Experts of a small language model.
Size: 11 layers, width 256, vocabulary 2048, 61.6M parameters.
Experts: 192 SwiGLU neurons an expert, 2 picks a token, a softmax router.
Below are experts of layer 7 (counted from 0) of a mixture-of-experts language model. Rows are named down (a neuron's output weights, with its number) and show model dimensions 0-255. Each number is 128 + 32 x the weight over its row's rms, rounded and kept within 0 to 255.
Before each expert's rows: "comes before" lists some tokens at least twice as common just after its tokens as in all text. This comes from a sample of Wikipedia text that the model never trained on. Tokens count by the router's weight.

# expert 43
comes before: ",", ".", " of", " and", " in", " were"
down0 [ 80 144 133 116 122 134 149 159  76 172 122 157 106 124  88 157 172 118 156 203 170  85 191 137  87 125 115 152  92 142  90 147  75 154 117 112 102  70 124  99  79  89 165 133 152 146 105 115 138 107 176 155 142 109  67 127 154 150 179  97 158 130 138 113  71 111 132  94  72 145 113 104 138 102  69  93 115  94 171 127 176 166  99 129 154 137 123  91 144 156 165 162  71  99 144 163 106 129  99 118 122 199 139 191  78 145 188 165 108  73 144 127 150 129  98 146 158 197 140 137 136 126 139 208 140 121 146 105 120 119 140  81  65  57 103  79 155 135 138 150  68  87 130 115  88 145 149 131 187 131  89 152 108 149 109 167 116  86 128 129 115 104 113 107 189 149 128 130 124 110  96 132 112 115 135 176 166 109 148 135 120 119 130 122 148 138  91 100  45  87 130 128 123 125 196 133 144 127  99 156 138  82  92 105 191 160 135 116 207  92  69 121 169 106 145 111 153  84 121 105 214 117 106 165 146 155 157 120 146 133 189 118 142  96 112 156 141  97 113  91 170  55 110 163 123 147  82 130 136 170 170 122 139 169 129 141]

# expert 28
comes before: "st", " the", "t", "c", "fer", "duc"
down2 [106 204 167  96 103 103 105 121 133  91 159 150 117 114 176 208  46 138 104 137 159 157 118 119 131 116 167 141 164  89 128  97 141 108 134  46 135  96 142  89 145  61  98 121  88 128  81 128  80 164 215 100 131  73 136 119 170 110  78 125 132  74 103 117 144 117 161 130 154 164 135 139 141 131 109 125 114 180 118 112  87 143 113  86 135 114 121 178 184 106  80 127 145  93  92 145  97 141 150 168  51 142 184 152  81 112 110 103  73 146 135 109 117 139  93 141  99 144 123  89 134 129 111  87 128 128 115 191  95 128 159  89 119 208 128 118  95 130 166 113 156 121  86 117 154 100 128  99 172 130  50 194  92 166 129 116 126 168 134 142 135 136 131 125  89 116 109 203 166 159 155 117 182 135 183 142 171 157  53 123 132 125 136 109 131 147 161  59 145 137 161 131 163 110 157 101  99 116  97  90 113 136  94 119 161 151 114 128 131 163 108 201 104 173 141 138  73 166  72 116 161 160 100 117 149 176 135 132 148  82 109 163 141 138 142 105 103 168  95 150  91 102 160 125  78 109 146 151 188 161 122 161  74 110 130 156]

# expert 29
comes before: ".", ")", "1", "2", "}", "4"
down0 [156 100 131 196  33 127 178 143 121  84 145 139 130 102 148 151 119 128 100 183 103 119 207 110 164 141 147 160 112 129 119 137 121 148 138 148  83 134 151  81  40 159  82 139 103 104  54 106 138 137 148 133 111 132 146 141 103 157 131 136  66 118 132 104 196 170 118 163 158 117 127 198  76  83 136 157 146 164 123 126 140 101 108 111 126 155  78 167 129 100 113 159 138 122 151  91 152 155 132  34 139 112  64 140 152 172  85 110 123 125 119 138 194 105 154 143  95 175 130  96 169 157 159 167 193 166 110 165 179 172 147 146 115  82 147 131 127  72 143 152  77 164 176 113 183 113 156  73 104 180 103 104 147 124 123 113 130 171 175 130 140 174 173 134 136 127 132 116 147 151 174  95 147 115 133 162 184 114 166 121  86 121 175 157  95 148  84 154 157 139 153 123 131 111 109 132  95  53 177 150 161 167 181 161  90 176 138 155 168 147 156 113 158 100  71 136 145 140 124 138 187 101 214 149 103  94 159 105 149 133 150 110 114 161 131 132 128 151 104  82 182 133 152 126 117 136 129 199 138 107 127 143 136 114 139 130]

# expert 24
comes before: " the", " ", " a", " and", " S", " T"
down2 [ 74 205 108 112 151 115 103  93 139 147 139 141 187 210 154 131 173  76 134  80  98 130 102 117 146  79 164 149 141  73 148 130 128 138  90 129 180 151 105 180 151 111 118 134  80 127 128 173  92 125  86 118 114 161 140 170 136 121 110 130  99 120 133  88 135 178 121  74 170 108 195 130 110 138 113 154 172  77 111  51 141 116 127 124 109 105 163 105 100 107 146 127 117 160 146 127 127 150 153 148 159 123 169  67 133 107 139 140  66 156 123 153  90 159 143  95 121 158 178 121 120  78 172 173 108 109 160 101 125 121 143 137 170  59 105 105 176 133  66 155 185 127 156 160 165 185 165 136 131 108 154  77 113 103 148 158 142 149  80  91 101 111 158  87  88 182  88 161 153 123 111 124 156 137 126  76 148  70  63 135 131 161 145  24 178 104 118 102 141 148  82 206 138 127 161 126 133 158 128 139  94 174 104 147 164 120 148 176 121 121 160 116 146 172 117 171  81 174 193  62 122 119  65 148  95 112 122  85 108  90 111 133 114 148 145 107 159 126 142 132 146 182 132 124 132 159 123 137  65 124  93 138 168 126  90 124]

# expert 27
comes before: "\n", " The", " In", " He", " It", " On"
down0 [122 127 124 174  96  82 158  95 139  96 107 139  84 126 173 121  70  78 123 135 133 111 131 128  96 160 170 160  96 204 184 149 135  81 183 123 146 102 137 139 120 109 174 137  87  59 103 147  78  97  87 132 106 108  79 108  95  91 168 139 119 132 129 147 134 130 113 142 128 137 162 140 115 123 128 102  74 120 125 137 117 114 154 131 153 138 100 146 123 196 190 148 145 148 133  89 116 174  86 119 136 179 183 162 133 109  90  83 158 123  88 130  88 151  98 151 147 127 188 145 116 186  71 121 182 130 131 134 141 148 136 172 150 193 115 150 153 200 126  96 142 177 148 119 136  85 118 148 155 151 114  90 123 111 144 140 167 117  77 158 118 131 118  99 184  68 168 141  97 141 118 136  71 102 143 150 140  87 126 133 170  91 111 167 164 110 154 132 141 125 131 113 122 109  57 129  64  74  96 146 143 165 106 133  65 133 201 172 157 186 114 188 167 112 137 118 177 125  96  84 110  78 177  50 133  96 158  94 113  92 164 138  94  86 146 101 144 127  39 195 166 107 131 161 128  62  98 138 109 123 142 160 141 116  86 151]

# expert 40
comes before: " ", " first", " 19", " United", " U", " same"
down0 [115 140 129 124 148 120  75 126  60 138 122  90 143 108 190 158 150 167 125 112 188 180 125 107 144 107 118 110 111  47 149  96 177 148  94 114 115 144 142 210 146 184 119 142 121 133  85 203 162 131 112 181  91 143 146  54 134 155 106  80 152 132 133 153 167 127  76 112  84 100 103 158 105 106 151 113 176 123 131 132 125 105  85 164 133 132 123 137 111 144 121  68 116 160 173 184  87 117 160  63 114 172 177 143 160 160 160  90 175 179 211 128  87 184  92 114 107 171 104 153 141 139  98 134 189 107 207  96  82 145 131 150 144 144  67 156 179 105 118 156 147  98 146 143 151 131 109  88  80 135 147 150  92 119 118 115 151 117 124 117  96 205 149  95 112 126 186  79 124 167 189 171 162 115 142  82 137 143 138  73 124 136  94 123  88 136 194 158 158 168 124  98 143 117 110 100  87 130 172 159 123 127  88 137 120 153 188 155 113 127 101 133 118 173 137 134 154 170 134 142 162 114 186 139 124  88 162 125 131 146 125 149  82  82  90 109 131 154  87 120  77 149 109 110 145 108 184 134 159  82 116 104 112 104 109  88]

# expert 23
comes before: "s", "ion", "ide", " of", "es", "ign"
down0 [107 183 109 129 160 154 107 148 149 162 140 123  83 121 167 128 119 203 167  99 122 123  77 113  95 128  94 169 125  93 159 130 145 144 163 119 144 109 159 175 143 125  76 186 143 180 119 146 156 135  91 104 127 108 105 129 100 113 103 182 164 125 141 179 108  89 158  56 178 169  98 165  63 127  99  72  86 145 133  95 124 170 168 102 182 157 114 154 112 140  92 138  77 122 106  95 124  63 141 165 125 148  98 171 143 122  68 128 148 150  94 124 123 116 131 135 128 102 167 133  82 186 137 147 148 144  90 105 138 156 110 194 140 125 101  94 190 130 143 115  83  96 178  90 151  63 184 112 173 123 148 119 159 173 178 152 104 113 120 170 129 153 158 110 101  78 103 123 161 126 138  97 125 154  71 168 106  45 156 194 120 130 147 154 182 112 202 113 147 146 165 116 114 108 105 135  94 157 129 103  93 135 134  80 108 118  96  91 153 134 211 145 170 152 101 127 141 136 144  70  90 130 135 133 141 104 127 225 128 132 122 135 130 101 111 150  93  94  79  94  98 135 178 123 142 126 206 145 112 184 170  76 138 121 113 153]

# expert 8
comes before: " |", ".", "–", "°", ",", "–1"
down0 [100 109 146 108  70  71 103 164 162 125 149 124 137 135 185 145 107 126 139 171 100 130 104 144 113 121 133 154 138 202  57 137 156 196 132 116 137 128  82 165 187 119 140 115 148 122 126 101 100 144 136  89 131 127 167 164 178 112 169 111 146 148 140  98 197 103  99 136 172 108 134 155  46 110 119 139 131 107 134 102  88 196 115 130 142 116  95  63  69 140 147  63 148 136 163 123 105 131 118 130 171 107 165 129 168  82 114 169  60  98 129 159 100 146 118 163 187 114  91 144 179 129 159 109 159  45 126 185 141 138 154 150 133 177 176 155 180 145 123 136 104 128  60  98  71 133 124 121  92 124 133 183  74 134 182 130  92 144 129 182  89  78 112 163 156  62  87  87 115 162  80  85 156 146 119 119 146 149 112 131 127 161 117 146 121 144 116 180 144  82 123 100  61 132 110 116 134 121 138  92  98 108 135 119  97 186 115 162 104 154 128  62 139 103  81 128 135  42 139  78 140 119  91 203  96 108  83 158 129 100 145 127  97 135 115 131 123 101 119 153  98 172  87 132 127 111 158  67 152 104 159 170 126 154 128 107]

# expert 39
comes before: " the", " to", " by", " a", " in", " that"
down0 [156  84  88  99 126 115  65  99  81 164  95  97 117 155 139 101 142  83 128 119 137 121 110 146 133 142 100 134 134 121 127 113 151 159 171 107 132 123 145 170  99 144 136 119 132 185 155  88 121 199 140  61 146  82 112 179  82 135 157 107 138 147 117  93 218 154 199  98 201 113  77 127 167 164 110 147 148 126 152 128 179 130 140 148 132  87 174 129 137 137 108 146 140 178 140 174 119 118 122  77 146 166  53 150 108  95 142 132  96 181 211 139 122  76 161 109 173  57  82 102 124  70 154 105 143 124 116 169 113 122 149 107 125 108 140 143 118 158 190  96 154  57 157 125 118  60 113 153 104  87 120 157 111 102 162 171 161  94 121  95 101  96 139  91 146  50 151 117 134 142 114 142 150  85  88  90 115 131 165 132 119 109 115 104 159 131  81 176 151 110 155 148 118 105 106 129 144  82 130 120 163  83 130  22 144 140 158 101 121  91  93 133 143 125 101 126  95  55 155 108 196 167 130 121 133 137 180 123 145 173 145 130 128 162 128  92 166 101 127 147 132 137 123 142 175  86 126 106  53 166  91  61 113 137 127 155]

# expert 31
comes before: " ", "ly", " of", " and", "\"", ":"
down0 [102  82 144  96  90 143 147 128 138 145 120 173  76 135 163 118 150  82 129  99 113 102 144 109 125 157 111 204 172 150 127 132 151 130 142 107 182 115  85 118 158 138  86  79 144 104 136 131 150  79 112 127 117 155 168  94 108 117 103 171 224 185  99 166 206  79 177 146 104 112 151 136 128 212  62 144 165 187 107 138 132 129  69 107 154 106  94 110 131 148 182 175 155  93 104 160 142 129 100 172 131 135 155 127 148 169  96 126 119 195 159 166 151  94 159 139 101 111 159 140 147 145 125 152 112 117  88  79 168  96  93 111  56  96 126 154  71 143  90 151 146 157 135 113  91 110 125 102  83  94 138 144 189 132 120 168  57 134 157 154  88 124 141 143 133 167  81  81 173 100 120  94  94 134 145  76 113 160 125 101 113 138 155 147  97 136 119 169  61 131 157 147 108 115  99 155 144 114 114 114 108 125 187  92 163 132  97 131 134  94 115 162 105 125  88  96 125  74 161 179 162  94 138  84 126 174 153 141 128 145 147 177 158 160  89 144 148 150 155 194 161 115 216 165 143 127 146 102 122 154 160  65 134  88 185 128]

# expert 17
comes before: " by", " to", " in", "ed", " as", " on"
down0 [117 133 119  98 131  50 161 107 168  70 102 107 161 138 117 127 199 126 127 136 122  98 150 120 143 149 195 139 142 173 182 116 108 193 142 129 112 130 153 129 150  58 152  91 165 156 137 168  93 137 187 117  69 184 139  84 125  91 163 135 145 149  80 115  61 131 106  63 117 101 141 129  85 128 140  98  74 133 140 110 132 142 106  87  70  84 122 102 136 147 115  99 156  99 152 102  95 103 103 149  91 112 200 122  67 134  41 106 130 176 111  62 156 119 106 153 125 122 145 131  84 128 129 135  91 166 143 120 162 151 124 152 149  95 132 123 162 115 102  60 118 162  95 108 141 220  98 125 140 135 188 128 125 142 126 141 162 163 154 100 148 169 146 119 107 113 161 133  65  94 106 124 162 113 156  99  75 136 130 137 174 149 124 110 164  81 125  76 148 136 127 194  89 150 138 153 197 114 125 148 158 166 163 164  91 118 147 152 144 181 124  91 123 156  77  93 139 129 117 147  95  91 105  50 202 155 163 118 107 122 151 143 144 137 146  81 179 163  75 115 121 112 124  69 184  97 118 125  97 123 103 122 117 128 121 195]

# expert 9
comes before: " 0", " the", " 1", " 2", " 3", " 4"
down1 [100  96 151 101 102 173 110 195 158  66 116 124 158 156 131 105  85  95 132 182  94 118  78 157 107 131 219  93 129 138 147 198 108 134 144 112 101 138 204  82 106  42  45 149 137 140  80 116 108 132 122 118  99 138  95  93 128 103 151 131 157 144 141  81 133 176 159 109  62 121 168 123  91 120 117  81 121 112 104 121 111 109 129  92 114 157 160 155  98 130 166 162 119 126 119 156 161 116  69 104  88 133 127 135 193 143 108 110 112 168  61 109 108  95 145 121 104 186 151 103  84 127  96 107 146 149 158 114 134 145  82 154 155 122 103  67 114 123 138 151  90  86 127 126 128 170 150 176 187 124 163 181 147 116  66 125 150 141  93  91 207 132 154 148 166 153 107 154 165 115 112 160 122 160 108 128 182 115 132 137 104  53 116 133 169  62 130 113 129 147 191 119 121 146 129 134 125 129 151 172  69 129 138 130 140 146 125 163 195  97 156  98 131 117  98 146 141 122 192 154 142 173 168 174 198 106 105 100 120 108 120 125 153 202 107 171  55 119 153 157 125 121 122 139 168  92 121 144  77 173 144  98 119 128  92 141]

# expert 19
comes before: "-", "\n", "|", "==", "The", "==="
down0 [132 140 110 156 184 103 110 178 134 124 131 113 123  58 131 151  79 135 154 116 126  72 146 141  66  69  90 147 134 163 114 144 139 139 111 124 157 138 123  98 133 179 145 144 151 163 126 132 128 135 122 132 109 180 190 132 163 128 133 127 104 141  92 153 107 125 123  86 106  64 139 145 164  85 153 132 141  97 126 165 170 104 141 123  99 210 158 119  91 194 113 161 131 155 138  93 148 160  90 114 192 125 133 120 117 174 104 176  97  94  81 133 129 187 121 155 147 139  45 116 124 102 118 131 189 137  90 123 124 185 116 106 112 187 101 121 202 115  62 144 150  77 109 127 150 182 126 150 152  71 161 145 132  93  96 124 145  87 130 160 138 156  83  90 178 110 112 116 105 181 109 150  94 144 169  32 123  95  60 155  71 150 107 114  84 125 171 113  67 120  67 147 156 105 116 160 181  90 107 187  98  98 143 132 148 102 151 182 109 143 153 176 122 151 177 137 144  79 152 144 139 157 121 133 139  86 120 111 185 176 141  89  91  84 151 140 129 124 123 126  76  74 110 170 118 124 138  98 169 103 126  67 103 151  72 109]